From a checkpoint of a small mixture-of-experts model trained on Wikipedia: vocabulary 48085, a softmax router.
Below are experts of layer 6 (counted from 0) of a mixture-of-experts language model. Rows are named router (the router's row for the expert), gate (a neuron's input weights, with its number), up (a neuron's input weights, with its number), down (a neuron's output weights, with its number) and show model dimensions 192-287. Each number is 128 + 32 x the weight over its row's rms, rounded and kept within 0 to 255.
After each expert's rows: "mostly gets" lists some tokens that are sent to it at least half of the time; "raises" lists some tokens whose logits its average output raises strongly, later layers aside. This comes from a sample of Wikipedia text that the model never trained on.

# expert 7
router [115 147  85  74 141  68  98 128 107 167 139 141 120  92  60 159 157 150 148 147 169 129 134 115 144 159 131 140 118 141 117 137 102 144 111 112 103  95 125 122 137 184 128 140 127 135 137 140  83 144 186 156 157  71 108 144  81  81 121 138  95 137 149 165 112 151 146  98 137 127 168 126  36 118  82 107 101 148 114 161 161 144 130 100 140 143 132 177 128 148 227 145  99 123 183 169]
gate0 [145  88  83 123 124 119 142 111  92 144  81  99 150 158 149 151 134  77 125 105 135 178 172  80 158 125 144 138 160 150 127 101 118 115 167 105  97 159  94  80 141 210 172  93 134 151 149 145 106 146 167 108 117 129 168 140 112 110 143 128  75 109 100 110 106 168 159  95  61 105 141 133 180 120 167 152 141 126 152 186 139 125 119 180 108 131 149  66 136 146 126 145 176  82 104 124]
up0 [102  96 108  98  98  82 106  58 166 136  67 122 152  85 152 105 101  97 130 142  97 166 143 201  85 113 138 116 158 138 138 169 108 115 143 156  89 133 128 125 185 117 132 124 119 117 132 175 104 147 136 110  91 128 166  72 130 147  93  89 196 146 117 203 161 170  98 143 155  89  81 101  84 162 111 199 123 156  87 115 185 175 193 145 125  79 134 122 131 146 155 194 118  95 103 138]
down0 [199 114 105 129  76 135 129 115 135 119  90 156 132 151 164 116 127  83 139  59 148  72 137 122 154  98 156 170 109 104 119 149 121  97 101 108 134 156 121  98 100 145 171 129 105  50 153 110  71 136  96  68 142 113 131 100 205 125 149 101  61  77  92 121 121 100 115  58 145 175 107 162 132 146 149  99  79  80 145  92 155  67  66 129 125 127 159  90 122 135  96 125 109 130 152 146]
mostly gets: " all", " known", " many", " second", " third", " first"
raises: ",", " (", " and", " or", " \"", " North"

# expert 10
router [130 163  91  81 135 113 144 148 132 153  98 160 134  85  97 112 149 142 118 161 168 146  93  86 139 115 119 178 149 106 176 150 136 160 120 151 178  96  96 104 113 149 114 165 140 103 143 141  96 120 174 172 118 103  88  97 107  97  58 166  79 109 108 186 126 122 160  90 102 129 145  83 113 148  46 106 145 154 190 131 163  71 154 120 170 110 164 130 154 160 147 143 135 144 137 166]
gate0 [160 105  81 125 152 162 110 139 114 147 148  87 139 161 118 146 123  90 147  62 134 165 145  65 155 122 186 164  98 119  68 138 100 153 127 162 131 155 114 152 108 164 162  71 126 108 125 132 118 114 129 122 143 152 116 119  88 107 173 118  46 120  96 151 114 134 145 133  93 119 141 124 198  49 152 148 184  71 125 144  95 127  89 139 132 131 155 110 141 126 104 128 170 107 120  89]
up0 [ 87 121  72 166  98 123 127 103 115 133  73 124 166 118 168 144 124  79  87 109 130 177 141 189 113 127 133  88 110 134 188 148 116 122 143 133 120 138 129 176 130  92 114 162 191 111  97 146 145 113 142 126 132 122 151  88 148 136 131 129 160 115 153 143 196 124  91 150 110  86 131 132  84 168 109 139 106 174 135 149 181 154 199  57 187 120 150 151 135 116 164 169 137  89 105 138]
down0 [181 132 136 128 130 143 169 115 155 116 127  91 139 139 116 130 126  94  97  70 131  91 149 149 153 130 163 177 101 104 105 118  69 111 110 147 144 123 112 123 181 163 156  53 164 117 147  67 147 120 101  74 119  84 111 103 187  96 152 124  59 109  98  76 150  83 120  62 143 100  75 136 154 171 144 151 126 130 132  54 151 123  94 145  67 116 155  73 149 127 124 154 133  61 122 129]
mostly gets: " He", " he", " she", " has", " She", "on"
raises: ",", " and", " (", " C", " R", " \""

# expert 13
router [180 196 105  42 121  50 137 134  87 187  97 152 122 144 118 164 150 151 140 151 163 119  84  57 136 156 163 110  97  96 164  96 112 176 117 154 118 121  90 118 127 138 114 130 141 110 154 112 105 118 145 161 103  85 132 125 125 158 108 134 165 117 147 190  69  91 158  60 135 139 190  94 104 152 144 119 112 168 169 113 162 175  56 130 135 135 103 110 129 127 181 150 146 104 174 150]
gate0 [152 129 139 132 149 139 113 145 101 169  85 112 112 204 141 143 150 109 107 105 109 159 131  49 185 162 157 146 146 159 104  94 111 113 139  97 124 170 111  93 128 169 131  96 135 147 166 140 105 108 166 113  96 108 127 131  93 107 132 106  52 170 104 119  94 144 173 168  60 117 148 144 144  85 152 171 195 111 142 137 142 147  83 145 119 143 177  77 135 152 139 145 148 110 133 119]
up0 [107  78  71  94  88 109 121  92 131 138  66 126 154  70 164 127 137 130 121 116 154 148 170 188  46 132  90 117 146 115 155 147 122 116 180 136 127 137 146 157 149  74 119 146 149 103 123 171 109 167 148  81 128 130 203 103 110 152 140 136 188 131 166 150 139 159  59 163  67 118  86 126  90 184  88 152 118 126  70 130 161 159 202 101 128  90 115 147  89  96 161 170  87 107  76 114]
down0 [159 116  84 128 106 111 178  82 125 107 109 102 135 126 134 129 150  98 145  82 136  49 166 112 134  80 141 173 126 158 111 145 100 104 121 147  67 109 111  92 144 158 207  69 141 102 145  88  79 137 111  81 151  96 139  69 178 142 134 109  64 117  49  97  68 137 133 126 183 161 126 124 143 122 203 105 127 126 107  75 120  92  32 107 112 102 143  98 112 123 109 135 136  73 125 146]
mostly gets: "″", "′", "°", "%", " kg", " %"
raises: " –", " ", " of", "\n", ",", " ("

# expert 12
router [137 129  93  70 103 106 130 126 152 150 153 154 150  68 107 140 160 192 145 166 170  88 148 115 158 147 148 117 122 146 144 141 161 107 113 190 103  90 133 115 115 165 125 154 116 120 191 138  73 147 180 176 109  97  94 102 108 149 127 151 146 135 126 125 141  80 182 109 178 138 140  92  88 139  71  88  74 163 141 146 145 111 134  98  99 143 159 167 103 169 155 119 137  75 212 176]
gate0 [172 117 147 126 112 159 130  96 111 144  93  76 113 129  78 136  98  76  88 129 174 142 196 117 132 153 147 182 122 112 133  99 107 127 160 131 110 169 131  72 139 147 173 105  87 118 138 149 105 159 143  80  95 166 149 129 118 154 163  73  85 157  91 123  93 163 175  94  63 164 119 127 144 107 176 178 134  88 103 144 185  94 103 144  76 110 168 103 105 132 105 148 162 108  95  78]
up0 [133  59  95 132  99 123 121 113 157 138 110 160 125  97 180 107 137  79  99 107  88 166 144 166 105 146 140 118 149  99 151 162 139 122 201 139 107 135 136 143 144 107 116 139 176 105 112 186 103 121  93 107 139 157 169 117 133 125  90  96 153 129 142 138 177 122  89 167 159 115  74 167  85 154  95 201 133 152 115  94 176 154 226  98 158 127 158  98 139 126 142 181 126 106 101  99]
down0 [169  93 144  88  98 118 116 104 145 136 110 110 126 114 110  77 122  92 142  41 109  78 141  86 138 125 178 175  94  76 106 112  93 112  73 174 137 128  97  81 142 141 168 106 171 125 100 106 127 111  89  82 157  67  76 104 184 186 187 164  55 126  86 129  68 151 139 108 142 136  37 114 112 142 109  57 112 116 162  70 142  64  83 175 112 115 165 132 156 128  89  98  95  87 100 142]
mostly gets: " P", " M", " N", " km", " mi", " m"
raises: ".", " and", ",", " ", " of", "=="

# expert 0
router [154 163 102  94 147 115  78  93 126 120 158 163 152 101 135 135 204 151 113 162 180 136  99  48 177 144 192 176 157 130 139 108 129 148  90 143 132 121  41 112 125 111 167  69  91 116 156 162  98 144 157 121 118  78  72 101  76 126 148 196 125 104 121 150 158  87 198 108 147 146 175  77 134 134  77  53  82 170 143 133 120 185 110 139 125 147 108 108 126 152 168  98 116 117 169 151]
gate0 [177 113 162 124 141 195 113 116 108 136 100  53 136 157 145 125 133  77 140 112 104 201 128  37 145 142 111 178 123 134 147 100  91  96 154 134 136 129 134  47 135 175 154  92 130  99 164 112 136 111 127 136  99  96 180 142 125 144 179 120  83 129  76 104 116 175 144 146 138 121 188 165 127  64 139 183 146 121 105 185 154 109 130 152 102 103 106  86 128 125  74 167  99  92 132  67]
up0 [ 96  77  92 132  57 132 117  98 131 158 101  83 124  85 151 141 178  82 100 110 116 174 158 185 100 129 114 103  76 136 187 170 147 140 206 157 101 147 134 180 115  96 151 130 167  89 123 128 122 148 140  92  96 180 155  99 120 145  78  99 162 127 169 158 160 181 142 159 113  84  96 135  84 183  69 139 131 174 108 118 160 151 172  72 123  81 158 160 103 108 181 208 139  88  75  97]
down0 [125 136 133 114 151 112 152 111 135 123 114 103 126 128 125 155 113  77  89  87 144  80 123 132 102  95 120 164 108 125 120 148  90 140  87 136 123 143 142  86 134 159 147  83 160  95 135 107 150 113 109  90 150  67 114 114 190 167 125 147  45 161  57 105  92 135 101  71 173 155 120 151 146 128 151 102 111 120 151  73 163 137  84 140  89 112 156  93 169 107 102 136 109  99 116 172]
mostly gets: " Division", "ers", "TC", " League", " Man", "os"
raises: " and", ",", " (", " in", " |", "."

# expert 8
router [138 174  97  89 121 138 107  98  98 134 153 143 119  92 121 108 198 146 153 139 161 125 122  68 125 126 151  78 113  84 113 121 138 128  98 133  75  88  94 118 138 155 143 163 159 129 114 154  75 146 166 127 131 109  92 123  91 141 137 161 138 124 138 189 135 126 136 112 173 152 160 101 115 123 113  78  73 117 129 131 161 142 143 127 127 128 129 122 116 151 193 140 100 157 167 162]
gate0 [162  97 125 152 184 117 136  76 104 130 151  69  92 116 128 139 116 108 167  67 151 177 159  48 154 145 118 134 142 137  96 162  74 156 120  97 108 142  81 101 122 188 166 118 129  98 142 188 117 122 114  96 109 130 154 140 163 109 155 132  57 149  93 122  94 200 117 138  82 101 120 123 155 110 169 140 137 125 122 169 136 118  99 116 122 132 154  85 167 135 122 168 147 130 103 106]
up0 [122 113  96 113 111 124  98  85 171 127  93 118 126  89 179  93 116  60 118 138 128 206 177 152 136 146 121  82 139  94 158 181 104 129 187 116 118 150 127 141 126 113  93 129 137 108 157 188 123  91 148 125  61 154 124  87 146 136  70 120 143 171 111 148 172 198 109 137 121  61  74 122  79 180 108 119 147 153 133 122 155 152 178  87 136 137 152 134 117  78 143 211 113  67  95 118]
down0 [140 149 143 128  89 148 140 120 150 170 123 146 137 150 128  94 138 125 134  49 114  95 152 136 124 113 137 185 140 120 114 116  93 118  64 137 141 131 128  95 151 133 138  93 140 123  98  81 136 136  89  83 133 103  61 108 190 119 179  98  45 111  59  94  81 103 129 106 159 135  59 161 102 124 141  80  89 109 153  94 115 124  53 168 113 143 115  96 151 150 117  91 150  74 108 131]
mostly gets: " used", " may", "See", " list", " song", " species"
raises: ".", ",", " (", " |", ";", " from"

# expert 15
router [136 151  98  85  67 104 179 139 114 147  72 134 114 102 102 133 146 148 119 152 173 143 108  81 185 174 115 123  69 153 160 133 134 113  94 142 155  53 130 110 108 144 106 146 113 178 159 200 108 137 146 149 155  76  69 108  79 124  90 132 156 117  69 146 147 130 115  80 115 181 160  86  74 157 110 137 123 137 133 161 176 145 153  89 141 124 120 136 104 173 171 101 139 113 144  92]
gate0 [128 127 113 128 108  82 117 107 102 172 150 107 178 161  84 157 148  88 135  94 128 185 153  47 202 130 104 166 167 102 143 146 149 131 118 138 117 111  94  44 162 133 168  88 138 147 127 125  64 126 146 127 141  99 180 170 104 109 117 116  59 126 112 128 110 208 168 144  67 118 154  64 167 101 157 170 171  85 134 175 170 129  98 102 115  86 132 121 125 167  92 100 151 126 127  92]
up0 [108 116  99 110  97 126 141 100 170 138  78 127 182  79 165 132 141  57 142  94 136 163 158 178 107 119 117 107 139 150 184 187 124 134 163  73 103 117 104 157 137 103  90 125 159  82 151 201 108 159 146 140 112 145 187 111 147 130 114  99 157 135  87 175 167 163 130 195 107  83 120 114 105 182 115 163  98 147  99 129 157 160 143 115 137 119 128 115 109  70 150 162 121 121  82 169]
down0 [128 126 117 132  88 168 151 116 174 154  67  91 146  96  97  96 167  57  96  91 102  93 132  85 109  70 113 152 113 115 107 122 144  84  89 159 118 140  72  55 119 158 159  98 136 118  76  64 151 113 105  95 150 147  92  93 209 122 112 125  87  68  85 127 103 104 110 114 151 159 105 136 129 171 162 105 135 109 163 118 159 129  33 126 130 131 156  68 140 149 131 126 137  71 166 166]
mostly gets: " ==", " The", "The", " the", "==", "==="
raises: " R", " B", " C"

# expert 14
router [125 190  82  84 122 121 127 123 132 113  97 140 148 113 114 130 156 125 135 182 160 125 141  74 129 155 183 182 108 164 160 188 122 167  67 157 123 145 121 106 144 137 136 103 154 126 199 113  96 173 180 135 123  59 100 126 116 145 119 162 104 120 161 164 167 120 167  97 144 172 139  64 127 103  79 100  77 152 144 147 156 149 118 124 164  82 170  82  80 155 137 158  95 109 141 113]
gate0 [175 104 133 157  98  93 161 117 121 166  88 127 141 195 134 105 142  98 120  84 106 145 170 101 161 108 132 157 127 116 108 138 162 129 126 121 148 138 131  37 135 133 203  72 147 172 116 178 102 116 145 143 151 121 159 163 104 109 117 104  83 134 127 127 139 197 117 125  85 131 158  96 138 112 129 153 199 111 108 139 128  97  88 160 122 136 173  73 125 134 148 130 161 108 133 105]
up0 [ 79  61  99 133  90 150 145  68 115 123  62  79 147  89 160 120 137  93 111  57  79 152 162 172  97 127  93 115 118 120 115 179  91 166 167 144 117 118  84 160 144 106  99 146 164  89 123 146 157 153 174 133 124 157 177 143 101 158  92 115 146 167 146 165 189 159 137 119 145  71 112 109  72 195 126 110 160 166 116 145 173 133 207  88 122 107 190 158 119 131 139 182 126 104  78 123]
down0 [139  75 129 114  80 171 132 104 125 154 101  84 110  90 162 135 170 110 132 102 165  39 100  95 121 113 127 145 123 119 106 129 117  76 108 161  63 152 100 112 117 152 148  89 140 124  94 113 119 115  93  78 177 144  93  93 196 130 118  95  83 126  61 134 152 113 148  76 121 107  98 150 138 173 177 123 115 124 138 111 151 131  48 131 140 135 140  97 137 137 153 133 131 138 134 132]
mostly gets: "ism", "ity", " Street", "”", "ization", "\")"
raises: " and", ",", " ("